Experts of a small language model.
Size: width 160, vocabulary 8192.
Experts: 12 experts in each of 9 layers, a softmax router.
Below are experts of layer 3 (counted from 0) of a mixture-of-experts language model. Rows are named router (the router's row for the expert), gate (a neuron's input weights, with its number), up (a neuron's input weights, with its number) and show model dimensions 0-159. Each number is 128 + 24 x the weight over its row's rms, rounded and kept within 0 to 255.
After each expert's rows: a language model's description of what the expert responds to. This comes from a sample of Wikipedia text that the model never trained on.

# expert 11
router [145 102 139 145 140 123 132 129 117 153 157 119 165 133 148 166 138 143 116 149 142  82 159 120  96 146 156 135 174 111 164 174 179 106 148  95 135 153 160 137 128 130 165 120 102 143 137 125 151  92 115 142 125  83 108 161  85 115 121 109 138 124 164 128 146 118 143 165 111 142 102 130 105 115 131 141  99 133 118 167  91 147 141 128 156 147 126 108 106 106 126 135 154  91 111 111 185  98 112 171 125  98 128 115 116 129 103 131 133 135 138 149  88 112 117 146 146  97 138 129 108 116 124 104  98  99 122  85 151 149 168 140 118 155 145 169 151 120 121  99  63 121 110 160 139 161  96 131 102  96 116  86 158 104 162 120  93 139  95 105]
gate10 [127 126  76  92 135 139 144 110  73 169 139 120 122  76 125  83 147  92 100  98 120 136 126 170  92 132 144 117 159  89 134  80  97 128 136 142 135 114  99 130 178 144 144  98  87 144 129 136 136 112  89 168 135 164 137 133 133 138 146 114 128 136 169 110 123 122 118 159 168 111 114 137 122 119 117 128 101 152 132 132 113 126 110 153 127  83 116 163 170 133 181 147 134 132  73 139  99 150 162 140 146 113 101 131 157 154 110  88  96 155 118 142 135  74 113 125 157 120 117 146 119 146 101 147  91 150 142 123 109  96 128 165 135 138 122 104 124 124 120 113 115  67 126 131 111 159 100 116 146 117 120 164 143  91 155 131 154 121 151 139]
up10 [119 156 114 149 111 115 132 129 137 120 150  99 140 150 141 122 138 122  84 134 112 149 148 160 150 161 117  75 129 101 106 129 141 138 164 138  98 146 146 140 140 140 143 112 131 140 107 128 178 113 116  81 118 130 103 140 136 134 139 124 128 128 123 115 123 153 103 171 108 137 130 121 117 166 142 135 145 118 126 152 110 125 136  98 109 137 115 202 101  68  93 148 116 103 148 122 112 120 166 128 123  98 132 122 176 126 157 171 131  75 146  68 122  82 142 153 154 124 142 176 138 131 126  93 128 133 153 151 123 125 166 146  71 111  75 113 108 135  87 130  99 106 137 138 141 184 111 165 133 112 143  86 165 154 111 128 136 152 145 121]
It responds to: Function words and verbs continuing a clause: and, was, which, were, who, plus adverbs like finally, no longer.

# expert 9
router [135 145  90  93 100 162 152 105 127 115 155 133 160 123 134 167 100 134  90 128 162 140 151 137 152 167 134 103 109 162 160 121 137 123 100 149 150 100 124 109  83 128 106 105 185 126 113 160 111 132 153  81 136 179 133 117 167 146 126 128 115 108 107 109 137 142  86 142 148 179 128 152 111 137 116 138 155 172 133 127 154 150 153 148 122 127 134 133  94 123  81 138 133 114 119 183 130 142 133 132 160 106 117 128 109 137 120 118 134  98 145 156 154 110  88 152 152 127 134 119 160  96 165 137 109 105 128 146 176 136 121 144 145 138 115 138 129 106  88 121 153 162 132 181 133 151 123 125  97  68  85 146 115 126 123  98 125  70 135 115]
gate19 [ 97 152 153 130 125 124  98 171 104 135 156 162 174 140 117 136 102 101 118 124  99 115 106 124 126 144 101 105 148 142 157 153 111 138  94 141 135 154 102 133 117 151 128 108  99 105 112 138 134 100 110 119 107 148 140 158 120 141 111 139 126 162 109 110 141 192 131 109 145 129  93 177 117 125  86 152 161 151 131  95  78 135 130 129 121 147 151  96 144 112 157  91 111 140 150 134 146 125 119 141 128  85 127  80  75 119 117 123  85 164 169 147 158 120 141 149 129 145  78 135 140 158 136 158 122 116 136  99  84 122 111 126 167 114 112  88 112 160 108 131  94 145 134 147  90 155 118 106 164 138 151 137 154 112 123 107  89  89 128 186]
up19 [ 92 132 137 106 108 138  87 145 127 146 102 191 126 152 125 119 107  83 109 111  94 124 104 100 161 140 139 122 151 150 142 141  98 142 104 127 144 131 136 117 133 128 123  96 112  94 134 164 120  94 116 121 127 138 103 140 133 139  77 109 122 119 113  98 173 157 118  95 153 131 107 148 112 162 117 143 173 138 134 154 130 131 144 107 121 123 146 103 125 109 154 130  90 113 164 153 137 117 128 129 139 121 126  98  71 115  87 138  78 151 175 143 147  99 153 149  96 100  83 175 151 170 128 132 108 145 118  77 118 172 122 132 169 128 145 138 135 137 140 134  84 169 128 112 138 148 135  99 176 140 130 146 130 105 132  88  89 117 138 174]
It responds to: Consonant clusters beginning or early in a word, like cl, bl, st, sc, qu, in climbing, storage, dispersion.

# expert 4
router [128 125 117 111 177 109 115  96 133 155 163 121 114 121  92  92 140 148  74 125 147 171 119 147 148 129 114 127 157 100 156 165 104 197 126  87 150 142  92 125 124 130 143  80 131 116  96 108 102 120 134 175 150  94 107 138 152 168 148 129 125 134 142  94 123  85 102 110 150 132 157  92 168 121 150 149 106 168 135 119 122 136 113 127 129 141 119 127 180 120 143 105 109 125 145  78 108  73 154 139 135 118 112 113 112 106 124 129 148 178 116 133 140 158 105 109  98  93 105 111 172 110 141 148 134 130 148 111  54 138 109 143 158 108 143 142 123 115 152 124 118 124 132 138 117 115 115 134 118 140 103 142 114 121 164 150  79 138 112 130]
gate10 [115 143 135 122 167 126 156 103 144 143 124 107 176 135  95 113 140 158 135 149 146 136 120 151 104 122 131 101  62 109 159 125 118 114  83 122 160 167 142 105 125 183 116  68 114 115 139 121 176 114 166 156 128 154 129  94 161 135 103 140 124 147 114  91 121 118 145 116 150 123  59 112 145 138 163 132 123 141 150 134 125 126 155 149 105 129 130 120 134 136 144 112 154 151 150 101 155 116  94 111  64 120 126 144 147 113 116 104 112 127 122 150 121  85 118  83 125 139 153 104  79 161 115 129 113  97 107 121  68 133 128 122 143 122 131 121 163 151 171 136  95 128 101 131 124 128 105 124 153 118 103 121 116 163 125 171 178 163 137 133]
up10 [109 107 154 114 129 156  89  92 151 146 122 176 149 149 183 119 162 114 145 111 124 159 170 154 126 120 157 178 138 139 102 100 105 100 143  92 103 145 136  95  77 109 160 119  81 128 135  90 121  89 102 122  99 129 109 166  55 113 126 175 130 101  89 116 106 126 168 128 104 136 128 141 106  84  94 101 111 135 121 123 121 143 148 127 166 123 153 125 138 104 183  94 107 126 139 107 146 107 128 110 135 148 131 143 174 146 140 113 141 141 177 133 117 109 175  89 158 136 117 104 100 120  98 133 114 131 117 129 134 107 123 131 124 141 132 138 107 149 119 138 119 114 111 117 146 142 124 132 129 135 108 140 129 187  91 109 136 102 148 137]
It responds to: Articles and possessive determiners like the, a, his, their, plus possessive 's in bachelor's, city's.

# expert 10
router [164 161 143 119 100 129 163 103 160  72 115  80 126 165 118 101 166 126  89 124 119 152 119 126 118 102 142 150  84  98 118 130 124 121 137 126  97  88 129 156 150 169 120 148 145 115 115 118 141 113 117 155 160 161  65 108 172 109 120 126 114 155 158 162 132 119 123 151 101 111 158 113 127 154 132 148 153 115 134 133 142 128  90 110  90 133 128 137 145 147 142  98  97 160 104 137 144  97 111 124 146 148 115 121 143 118 108 126 155 131  83  82 118 152 140 154 125 136 123 140 137 133 108  77 115 143 132 128  96 158  97  96 124  92 104 118 144 198  91 131 106 128 155 105 104  85 181 135 135 111 132 145 121 112 144 142 147 174 106 136]
gate26 [122 152 131 176 110 180 107 101 112  96 113 111 107 116 117 153 108 140 129 106 142 113  88 117 139 135  70 131 120  98 141 148 132 120 107 150 109 141 142 106 129 105  89 105 141 123 115  80 115 120 136 146 155 166 153 174 134 130 135 122 166 145 149 109 135 125 152 115 146 122 124 149 108 193 137 112 121 151 140 101 124 184 134 140 144 120 177 115 146 117 106 167 133 168 156 167  95 104  95 123 106 130 150 110 127 118 105  88 118  94 121 132 122 113 145 128 119 124 129 130 109 105 143  88  84  96 108 123 113 149 121 195 129 135 149 159 158 173 145 139 118 130 124 112 110 101 109 162 140 140 102  89 156 138 196 140 129 119 161 102]
up26 [ 92 137  75 138 132 160  98 125 154 102 104 164 153 139 115 166  84 133 115 120 139 134 100 100 118 157 107  95 122 144 144 142  93  86 153 126 130 108 137 137 124 154  78 110 139 182 132  76  94 167 149 191  76 175 128 132 121 118 100 114 134 135 137 104 143 122 134 104 145 113 142 145 109 141 141 115  79  87 150 127 116 138 160 152 160 117 136 120 118 126 165 134 119 125 126 142 112 128  66 138  67 116 131 133 142 155 126 129 143  91 140 164 129  88 135 175 100 135 153 148 135 105 148 108  94 148  98 118 111 111 165 144 146 129 172 154 128 143 144 136 144 142 104 135 127 121 108 111  88 151 124 111 144 140 134  96 123 122 114 116]
It responds to: Final pieces completing personal and place names, such as -son, -ville, -ton, -ford, York, City, Vivienne, Dexter.

# expert 5
router [149  86 164 146 144 121 122 104 136 106  95 144 132 116 164 146 143 139 105 117 109 112 178 101 124  82 157  94 152 124 144 121 139 131 142 129 150 136 107 121 167  83 109 159 118 158 151  99 127  70 165 169  99 102 135 133 145  99  86 133 123 125 158 140 137 125 162 129 126 114 108 133 140 122 157 121  86 143 113 153 144 138 124 195 143 174 118 147 137 119 124 139 167 110 118 105 175 108 136  98 133 126 123 132 160 160 120 119 122 141  99 132  90 142  93 127 112  82 145 112 132 123  96 139  86 112 139 104 127 158 154 125 111 137 147 108 125  79 131 121 113  83 131 145 137 123 121 155 192 171 128 105 156  83 140 106 132  92 110 149]
gate13 [158 154 114 118 121 134 149 131 148 136 149  91 131  94 149 127 149 106 160 101 131 156  99 141 112 132 112  70 112 153 134 135 137 134 119 168 104 120  88 187 140 131 132 135 124 116 131 134 136 122 168 145 114 115 108 151 104 161 134  95 125 137  94 171  98 140 116 138 118  89 140 130 121 160 104 126 146 147 146 113 113 105 124 109 140 140 134 155 105  99  95 155 137  81 151 135  93 109  80 127 121 126 115 150 147 124 123 101  99 143 162 116 117 161 130 107 155 135 148 136 144 154 152 101 106 136 174 164  98 111 163 159  93  86 108 118 148 148 206 123 147 106 147  97 120  62 151 144 123 169 129  85 107 159 110 149 140 123 157 133]
up13 [147 138 104  92 126 176 115 132 145 138 126 125 132 155 151 132  95  92 151  88 135 132 144 159 130 114  97 117 116 102  95 145 146 113 125 144 107 160 170 133 115  78 142  88 114 125 132 115 150 126 144 116 150 132 144 147 151 104 118 167  94 146 100 144 119 176 152 108 131 130  89 115 118  94 160 141 117 164 169 114  87  93 139 125 182 145 117 143 131 128  92 160 160 109 156 104 137 135 127 119 153 142 171 130 121 120 135 117 131 116 110 134  79 149 170 154 161  87 134 146 136 132 134  90 132  87 165 150 130 133 142 170 121  92 121  83 138  98 127 105 111  85 126 121 151  91 187 149 135 121 153 105 167 137  98 135 165 122 104 127]
It responds to: Prepositions such as of, in, to, for, with after a noun or verb, plus equals signs closing section headings.

# expert 6
router [ 96 112  90 127 129 164 158 129 155 132 103 146 102 108 111 117 117 116 153 125 143 105 119 117 140  98 141 164 128 118  94 102  88 139 154 115 135 155  93 147 158 123 117 106 156  82 143 168 114 182 133 133 149 114 150 135 117 160 125 172 132  97 113 148 171 108  99 133 153 161 116 125 141 143 119 109 124  99 109 111 141 118 136  67  94 111 153 135  96 139 125  95 111 153 167 158 113 148 144 110 101 166 153 108 149  91 117 142  96 130 153 131 118 137 111  69 151  95 105 138 114 140 130 120 164 123 114 160 158 101 150 111 129  99 150  95 147 151 177 140 123 184  96 142 122 140 123 118 130 142 109  97  89 128 107 108 138 179 164 138]
gate10 [123 157 120 100 130 154 133  90 110 126 102 116 166 100 119 143 143 133  99 154 161 138  70 112 115 126  76 105 131 133 117 107 110 125 138 132 120 135 137 155 118  78 146 121  94 127 142 138 153  86 149 134 149 161 151 159 164 182  94  80 110 125 124 137 135 131 137 164 110 178 139  83 110 161 138 132 126 157  88 118 102 139  99 142 183 160 117 133 122 186 120 104 120 121 121 142 132 103 164  92 136 112 129 114 107 128 137 122 160 155 127 106 110 142 153 111 101 108 154 100 133 124 121  98 109 138  75 104 119 151 131 136 125 116  83 133 125 178 152 128  93  94 149 117 140 145 181 121 142 173 127 119 125 148  92 120 114 152 146 147]
up10 [ 73 116 128 131 116 111 124 131 119 113 119 111 100 133 117  63 115 120 101 100 142 160 114 123 100 136 116 143 124 104 104 152 168 141 127  98 179 146 121 117 107 101 107 150 114 107 109 136 139 149  70 158 123 111 102 177 131 166 103 101 145 121 127 139 115 128 107 177 104 167  95 120  91 136 151 145 109 127 146 167 147 135 190 138  96 160 155 141 154 168 136 125 135 145 103 111 120  96 151 137 142 131 106 130 156 162 167 161 147 125 148 183 137  67 126 165 138 148 170 120 123  79 159 138 162 151 133 108 147 115 126 119 142 138 134  86 143 131  98 121 109 113 102  73 111 149 128 127 108 129 133 126 133 140 140 121 126 133 103 112]
It responds to: Capital letters, slashes and hyphens in identifiers, abbreviations and infobox fields, e.g. HGNC, CAS Number, KEGG, GD.

# expert 2
router [137 140 120 119 145  83  88 143 100 151 110 134 116  94 156 122  83 148 158  76  79 115 110 137 129 139 111 159 129  82 108 115 115 132 116 116 107 134 142 104  91 117 139 165  78 172 139  86 140 176  68  83 130 150 155 150 144 118 118  96 117 137 132 150 120 176 157 120 135 137 108 149 121  98 130 115 152 149  98 126 123 122 138 103 162 163 111 114 161 149 138 136 158 144 135 141 121 114 133 147 109 110 142 121 129 140 141 114 112 125 147 134 155  85 141  91 188 155 144 105 111  98 131 161 136 135  98 151 123 113 131 139 110 143 160 143 109 123 156 131 127 158 103  87 157 144 107 108 156 127 168 141 117 175  90 148 153  98 154 142]
gate10 [132 119  81  98 106 155  92 145 170 162 135 144  97 113 124 115 118 136 139 157 122 116 132 123  83 165 117 151  89 128 119 111 133 123  88 125 183 110 125 184 126 137  55 166 155 156 136 123 142 105  98 166 136 111 116 104 149  87 132 128 107 117 104 181 137 134 150 168  84 115 152 117 108 143 110 146 136 125 118  85 126  97 153  88 117 129 156 172  68 124 117 145 144 119 106 175 121 151 117 112 135 109 179 118 133 121 103 113  96 165  93 124 133 141 142 107 117 119  89 129 108 149 173 124 124  94 145 154 125 125  91 134 128 126  94 150 146 139 114 138 130 129 174 133 120 142 109 133 154 115 150 126 128 126 160 139 147 141 132 143]
up10 [149 120  93 141 149 140 135  54 111 149 160 123 151 112 103 156 149 138 124  88 151  95 166 102 117 165 109 149 113 150 120 131 103 111  78 148 127 117 145 152 135 138 107 115  93 148 122 126  86 168 102 109 123 170 169  98 109 161  82 131 127 169 100 135 149 149 166 124 109 133 102 100 130 129 123 114 118 148 123 109  64 127 135 130 135 172 155 139 149  93 144 134 117 108 168 155 158 113 113 145  94 127 169 103 131 137 122 104 110 165  87 103 146 131 147 123 103 106 183 120  91  89 142 128 118 162 124 102 164 105 136 135 152 104  94 127 136 111 155 128 140 139 119  86 122 144 134 113 160 162 128 129 131 151 102 127 105 141 136 144]
It responds to: Line breaks, paragraph breaks, heading equals signs, colons and opening parentheses or quotes that start lists, tables and sections.

# expert 0
router [152 115 164 148 136 122 116 157 117 157 126 153 119 164 109 103  88 101 130 137 123 113  95  96 100 131 112 110 144 109 168  97 143 127 163 183 121 121 171 127 157 140 100 147 130 130 148 133 153  76 108 121 154  77 122 110 111 106 175 110 108 178 119 124 106 151 126  97 117 106 119 120  81 149 127 123 150 120 170 123  93  91 115 113 144 153 155 148 142 137 147 131 150 112 122 107 100 161 128 154 132 137 128 136 133  95 157 159 108 153 129  97 140 130 118 153 137 146 137 156 118 148  81 138 132 168  77 104 101 100 116  72 107 136 107 135 123 143 118 133 103 107 142  52 127 116 124 138 131 105 150 136 101 191 122 161 150 132 122 127]
gate3 [133  91 109 128 108 143 128  98 170 119 132 109 137  95 118 150 142 143 119 155 171 160 131 171 119 135 119 113 104 155 103 108  94 114 153 157 154 128 140 133 107 182 131 123 124 200 113 116 122 141  83 116 123  90 133 113 149 106 166 134 130 135 129 116  87 139 163  95 202 174 148 127 174 106 198 128 115 135 134 144 119 114 115 147 109 131 149 143 116 135 110 123 119 142 142 136 142 130 153 112 114 142 135 128 121 135 113 108  78  71 151 107 113 130 134 147 119 134 128 119 135 172 160 121  95 135 152 133 146 113  80 101 112 102 106 101 112  73 156 153 138  98 140 138 119 124 107 123 141 193  90 122 141 120 127 139 129 102 130 123]
up3 [133 137 104 122 152  96  94 152 181  92 142 122 170 132 111 131  81 187 107 135 120 142 136 145 131 128 106 138  98 103 133 129 106 154 146 119 114 116 179  94  60 123 139 123  98 125 101 104 116 129  83 109 163  91 132 136 128 107 175 145 141 174 120 106  94 119 131 135 131 111 107 118 146 131 142 142 130 151 135 179 142 126 149 121 134 115 123 127 117  98 114 113 147 149 153 127 151 129 134 123 186 141 117 112 137 113 142  99 152 125 120 137 125 183 128 160 158 118 118 126 137 165 153 125 116 132 117 104 174 152 117 170 135 140 133 139 166  90 115 160 168 152 115 128 125 121  93  92  91 142 112 122 126 127 116 144 104 100  45 114]
It responds to: Commas, periods, closing parentheses, quotes and semicolons after names, places and years ending a phrase, e.g. Leningrad, 2023).

# expert 7
router [ 78 147  65 164 142 118 151 138 118 119  83 149 131 146 105 140 144 144 129 145 161 130 119 148 158 164  90 109 116 162 110 179 151  96 109 124 124 132  95  84 120 160 166 112 148 124 162 149  91 132 106  97 117 198  85 147 135 102  80 134  84 124 125  79 127 103 129 115 155 134 133 112 125 137  97 144 154 134 140 151 129 150 175 114 129  86 146 128 120 123 132 127  68 134 135 140 114 136 130 111 118 113 118 140 139 161 155 140 135 124 122 134  99 147 135 189 131  97  82 152 118 142 142 130 144 122 164 133  91 134 152 176 121 143 134 127 113 111 119 142 131 139 131 151 130 124 154 150 107 122 157 134 146  81 141  90 104 136 102 121]
gate4 [143 175 138  36 139 129 168 123 138 136 164 138 110 101 139 110 149 170 113 137 120  99 112 164 135 103 151 111 129 172 119 104 138 115  97 152 123 119 117 162 141 105 132 163 119 127 118 133 138 138 158 132 119 144 144 185 142 124 165 142 175  95 136 119 137  98 143 148 137 112 145 128 100 132 160 158 113 128 149 147 147 131 109 113 145 114 139 148 122 135  66 173  87 153 101 124 113 115  92 156  98 126 140  91  93 109 144 169 145 136 134 113 136 161 151  87 109 135 143 142 115 141 157 126 132  70 146 144 143 160 111 115 148 156 152 140 127 117 120 103 153 137 119 110 158 160 120  90 117 116  89 107 132 111 115 119 141 146  74  94]
up4 [144 143 163 168 136  75  96  90 155 151 167 103 134  79 146 112 134 158 119 148 152 127 118 153  98 141 131 165 111 156 140 156 123 114 119 129 126 130 119  84 111 134 142 129  98 132 134 137 119 137 108 128  91 115 129 131 133 170 100 101 139 170 129 110 120  48 139 165 185  87 122 109 141  95 127 122 114 186 172  99 145 126 116 129 134 124 109 158 136 147 134 149 125 100 108 134 113 100 103 138 147 122 139 107  95 129 151 130 131 170 102  99 109 138 150 122  93 109 142 140  90 159 130 127 183  75 137 114 100 159 127 138 102 137 139 124  83 143 160 116 125 138 113 145 110 113 152 110 118 134 101 141 159 133  80 152 127 147 161 130]
It responds to: First piece of a word after the, of, or a comma, such as co, res, un, inter, plus month names before dates.

# expert 1
router [103  98 155 175 148 127 114 135 154 129 161 120 127 125 106 125 140 135 149 169 158 156 104  93 118  92 114 136 113 141 125  79 114 119 106 124 126 133 109 114 123 123 142 131 140 115  93 169 130 134 143 139 105 112 126 111 103 155 147 160 176 118  91 125 101 113 130 124  87 114 134 124 145 123 125 129 126  90 122  91 128 147 100 163 147  93 107 133  98 105 121 107  84  94 115  87 129 163 147 141 142 170  97 137 137 136 129 117 104 117 145 135 143 150 177 111 115 179 139 104 160 155 143 117  87 186 107 180 151 122 107 103 143  81 122 103 142 109  97 158 157 114 151  97 105 124  70 120 147 172 146 139 169 119 135 127 154 160 163 130]
gate10 [111 115 148 165 149 111 121 129 150  65 115 143 138 105 100 119 127 110 131 136 136 157 122 165 126 155  67 165 143  95 148 105 137 161 142 133 102 139 128 166  97 123 145 128 155 122 126  91 123 141 126 144 142 145 127 135  97 107 160 155 111 115 131 158 107 143 135  89 118  71 118 122  95 141  85 203 161 137 181 107 114 122 102 107 115  88 166 145 130 123  84 103 129 124 141 154 160 177 132 136 148 131 118  82 172 134 114 112 148 147 142 136 155 151 121 127 120 121 139 134  96 128 145 146 126 168 141 128 132 150 140 119 112 132 124 154 110  84 104 152 138 119 179 159 154 123  95 119 137 123 152  95 138  86 113 107 173 143 114 109]
up10 [130 122 128 135 160 116 105 129 132  95 148 103 135 132 146 120 117 122 132 175 137 134 134 154 114 109 114 129 119  98 132 147 119 109 204  52 136 112 121  89  94 119 197 122  93 149 140 129 144 167  86 154 135 138 108  85 100 129 128 125 146 152 154 156 129 106 132 126 152 119 141 139 153 152 134 131 143  98 139 130 113 121 116 126  79 118 151 157 125 113 131 112 107 116 122 127 172 150 167 119  90 132 139 160 147 107 131 114 116  90 142 144 104 133 131 117 130  99 162 148 114 128 179 120 123 144 150 122 107 142 142 118 131 144 132 187 139 103 131 140 154 132 175 102 151 131 118  53 104 145 136 103  79  60 107 135 133 105 128 137]
It responds to: Digit tokens inside numbers, in table cells, census populations, ratings and page ranges, e.g. 1,386, 6.1/10, 657–680.

# expert 3
router [123 157 136  93  83 121 176 116 124  75 113 107 120  99 134 140 156 116 130 154 123 137 147 145 141 115 128 131  79 173 136 128 126 118 103 151  90 120 151 154 119 150 123 150 146 112 134 151 135 153 140  84 120 221 149 101 171 123 168 127 108 108 126 100 136 112 136 119 136 101 151 135 122 118 146 137 164 108 151 146 154 150 127 136  79  90 165 127 111 115  86 174 130 137 111 160 138 143  98  98 103 133 136 164  97 122 133 135 163 123  97 102 156 142 133 160 104 127 157 156 142 127 167 130 146 112 192 115 148 117 114 138 138 170 128 116  96 144  97 129 160 134 163 123 148 139 154 129 120  71 118 146 114 122 121 141 113 146 108 119]
gate12 [166 142 136 133 128 135 131  97 132 102 116  91 140  78  82 131 145 151 106  97 123  92 127 126 151 129 127 137  93 129  97 127 139 149 124 100  80 134 127 135 159 159  96 166  94 131 145  89 142 117 116 118 106 139 105 152 118  87 114 152 116  78 162 142 154 140 105 130 113 146 106 147 128 159 132 123 114 122 105 168 149 118 144 124 138 132  86 125 134 115 141 134 154 122 146 115 138 140 109 150  89  81 154 147 137 111 151 158 153 129 108 111  91 139 167 172  90 114 129 101 125 129 115  79 134 160 119 207 179 135 111 126 169 158 100 141 132 131  77 135 118 101 157 170 152 140 158 129 135 135 162 133  97 144 111 100 119 104 107 148]
up12 [163 159 146 114 118 116 121 100 180 150 114 111 118 100 146 145 159 103 131 155 152 110 107 160 118  92 109 170 104 122 113 138 167 153 143 127  99 178  78 118 127 104 120  74 118 115 112  99 105 131 128 130 126 153 116 133 129 178 146 106 134 107 131 118 158 108 118 144 142  99 120  85 121 125 124 164  77 107 114 142 121 133  97 125 106 126 104  88 134 141 153 113 101  88 150 138 145 125 148 141 143 131 122 142 136 105 130 148 124 148 141 136 127 136 163 163  82 138 164 117 140 137 106  66 164 177  96 144 158 134 124 130  87 152  75 175 125 134 148 150  90 110 133 132 139 138  95 155 112 143 137 163 115 101 105 143 121  97  95 163]
It responds to: Consonant-vowel pieces inside foreign or unusual names and words, such as Danzig, Grzegorczyk, Jyväskylä, Ballinamallard.

# expert 8
router [145 157 133 115 115 124  93 156  99 169 173 110 118 164 152  94 141  92 153  97  87 137 118 159 117 151 116 105 120 137 106 111 140 139 124 109 142 123 165 155 138 118 115 116  85 129  98  95 131 135 120 133 116 119 161 108  79 132 102 139 177 138  93 170  87 172 152 121 130 115 144 124 159 112 121  99  94 132 121  94 114 105 112 147 135 166  90 120 146 137 158 149 145 136 133 150  78 158 101 115 161 114 154 139 122 138 133 103 128 113 152 132 120  78 147 118  73 160 120 120 101 134  86 114 161 104 132 148 173 124 123 162 143 115  89 126 148 140 145 128 166  79  89 116 112  99 152 135  92 153 118 135 153 140  97 133 152 104 118 108]
gate10 [145 118 117 123 115 139 104 140 105 115 106  69 139  86 122 130 142  86 147  93 112 144 159 115 149 133 117 148 123 119 156  65 126 157 101 130  90 113 138 116 121 160 127 181 137 140 142 111 145 108 143 140 114 141 137 166 138 147  92 117 132 118 134 121 166 117 173  82 161 123 141 124 171 168 129 159 154 132 146 100 143 133 127 154 123 124  94 157 134  80 109 146 159 135 103 124 137 140  85 140 140  84 112 174 147 129  91 176 138 142 155 113 133 121 101 127 102 134 108 138 115 101  78 133 158 129 156 169 151  83 120 131 134 138  69 136 142 176 110 103 105  89 156 145 124 132 138 113 107 125 132 143 162 113 133 108 166 137 158 126]
up10 [ 98 139 169 139 154 140 120 114 111 110 141 158 129 133 160  79 111 145 120 131 161 115  70 105 157 158  89 112 138 154 116 148 151 121 169 136 182 124 105 107 133 111 142 132 129 132 123  99 166 135 133  92 153 153  98 105 143 110 191 130 157  79 100 126  98 169 115 172 110 142 158 156  90  77  92 101 105 103 123 154  78 143 138 141 146 118 124  92 136 170 144 101  86 148 117 110 113 135 162 151 116 141 122 117 125 112 132 148 141 105 106 136 144 145 170 105 131  88 170 145 132 119 149 127  91 145 139 125 145 128 137 165 122  88 126 142 132  84 119 123 123 142 145 104 145 113  99 117 163 147 121 115 125 111 123 114  90 123 118 100]
It responds to: Pipe separators, double spaces and dashes in wiki tables and election results, e.g. | Candidate | Votes, |---|.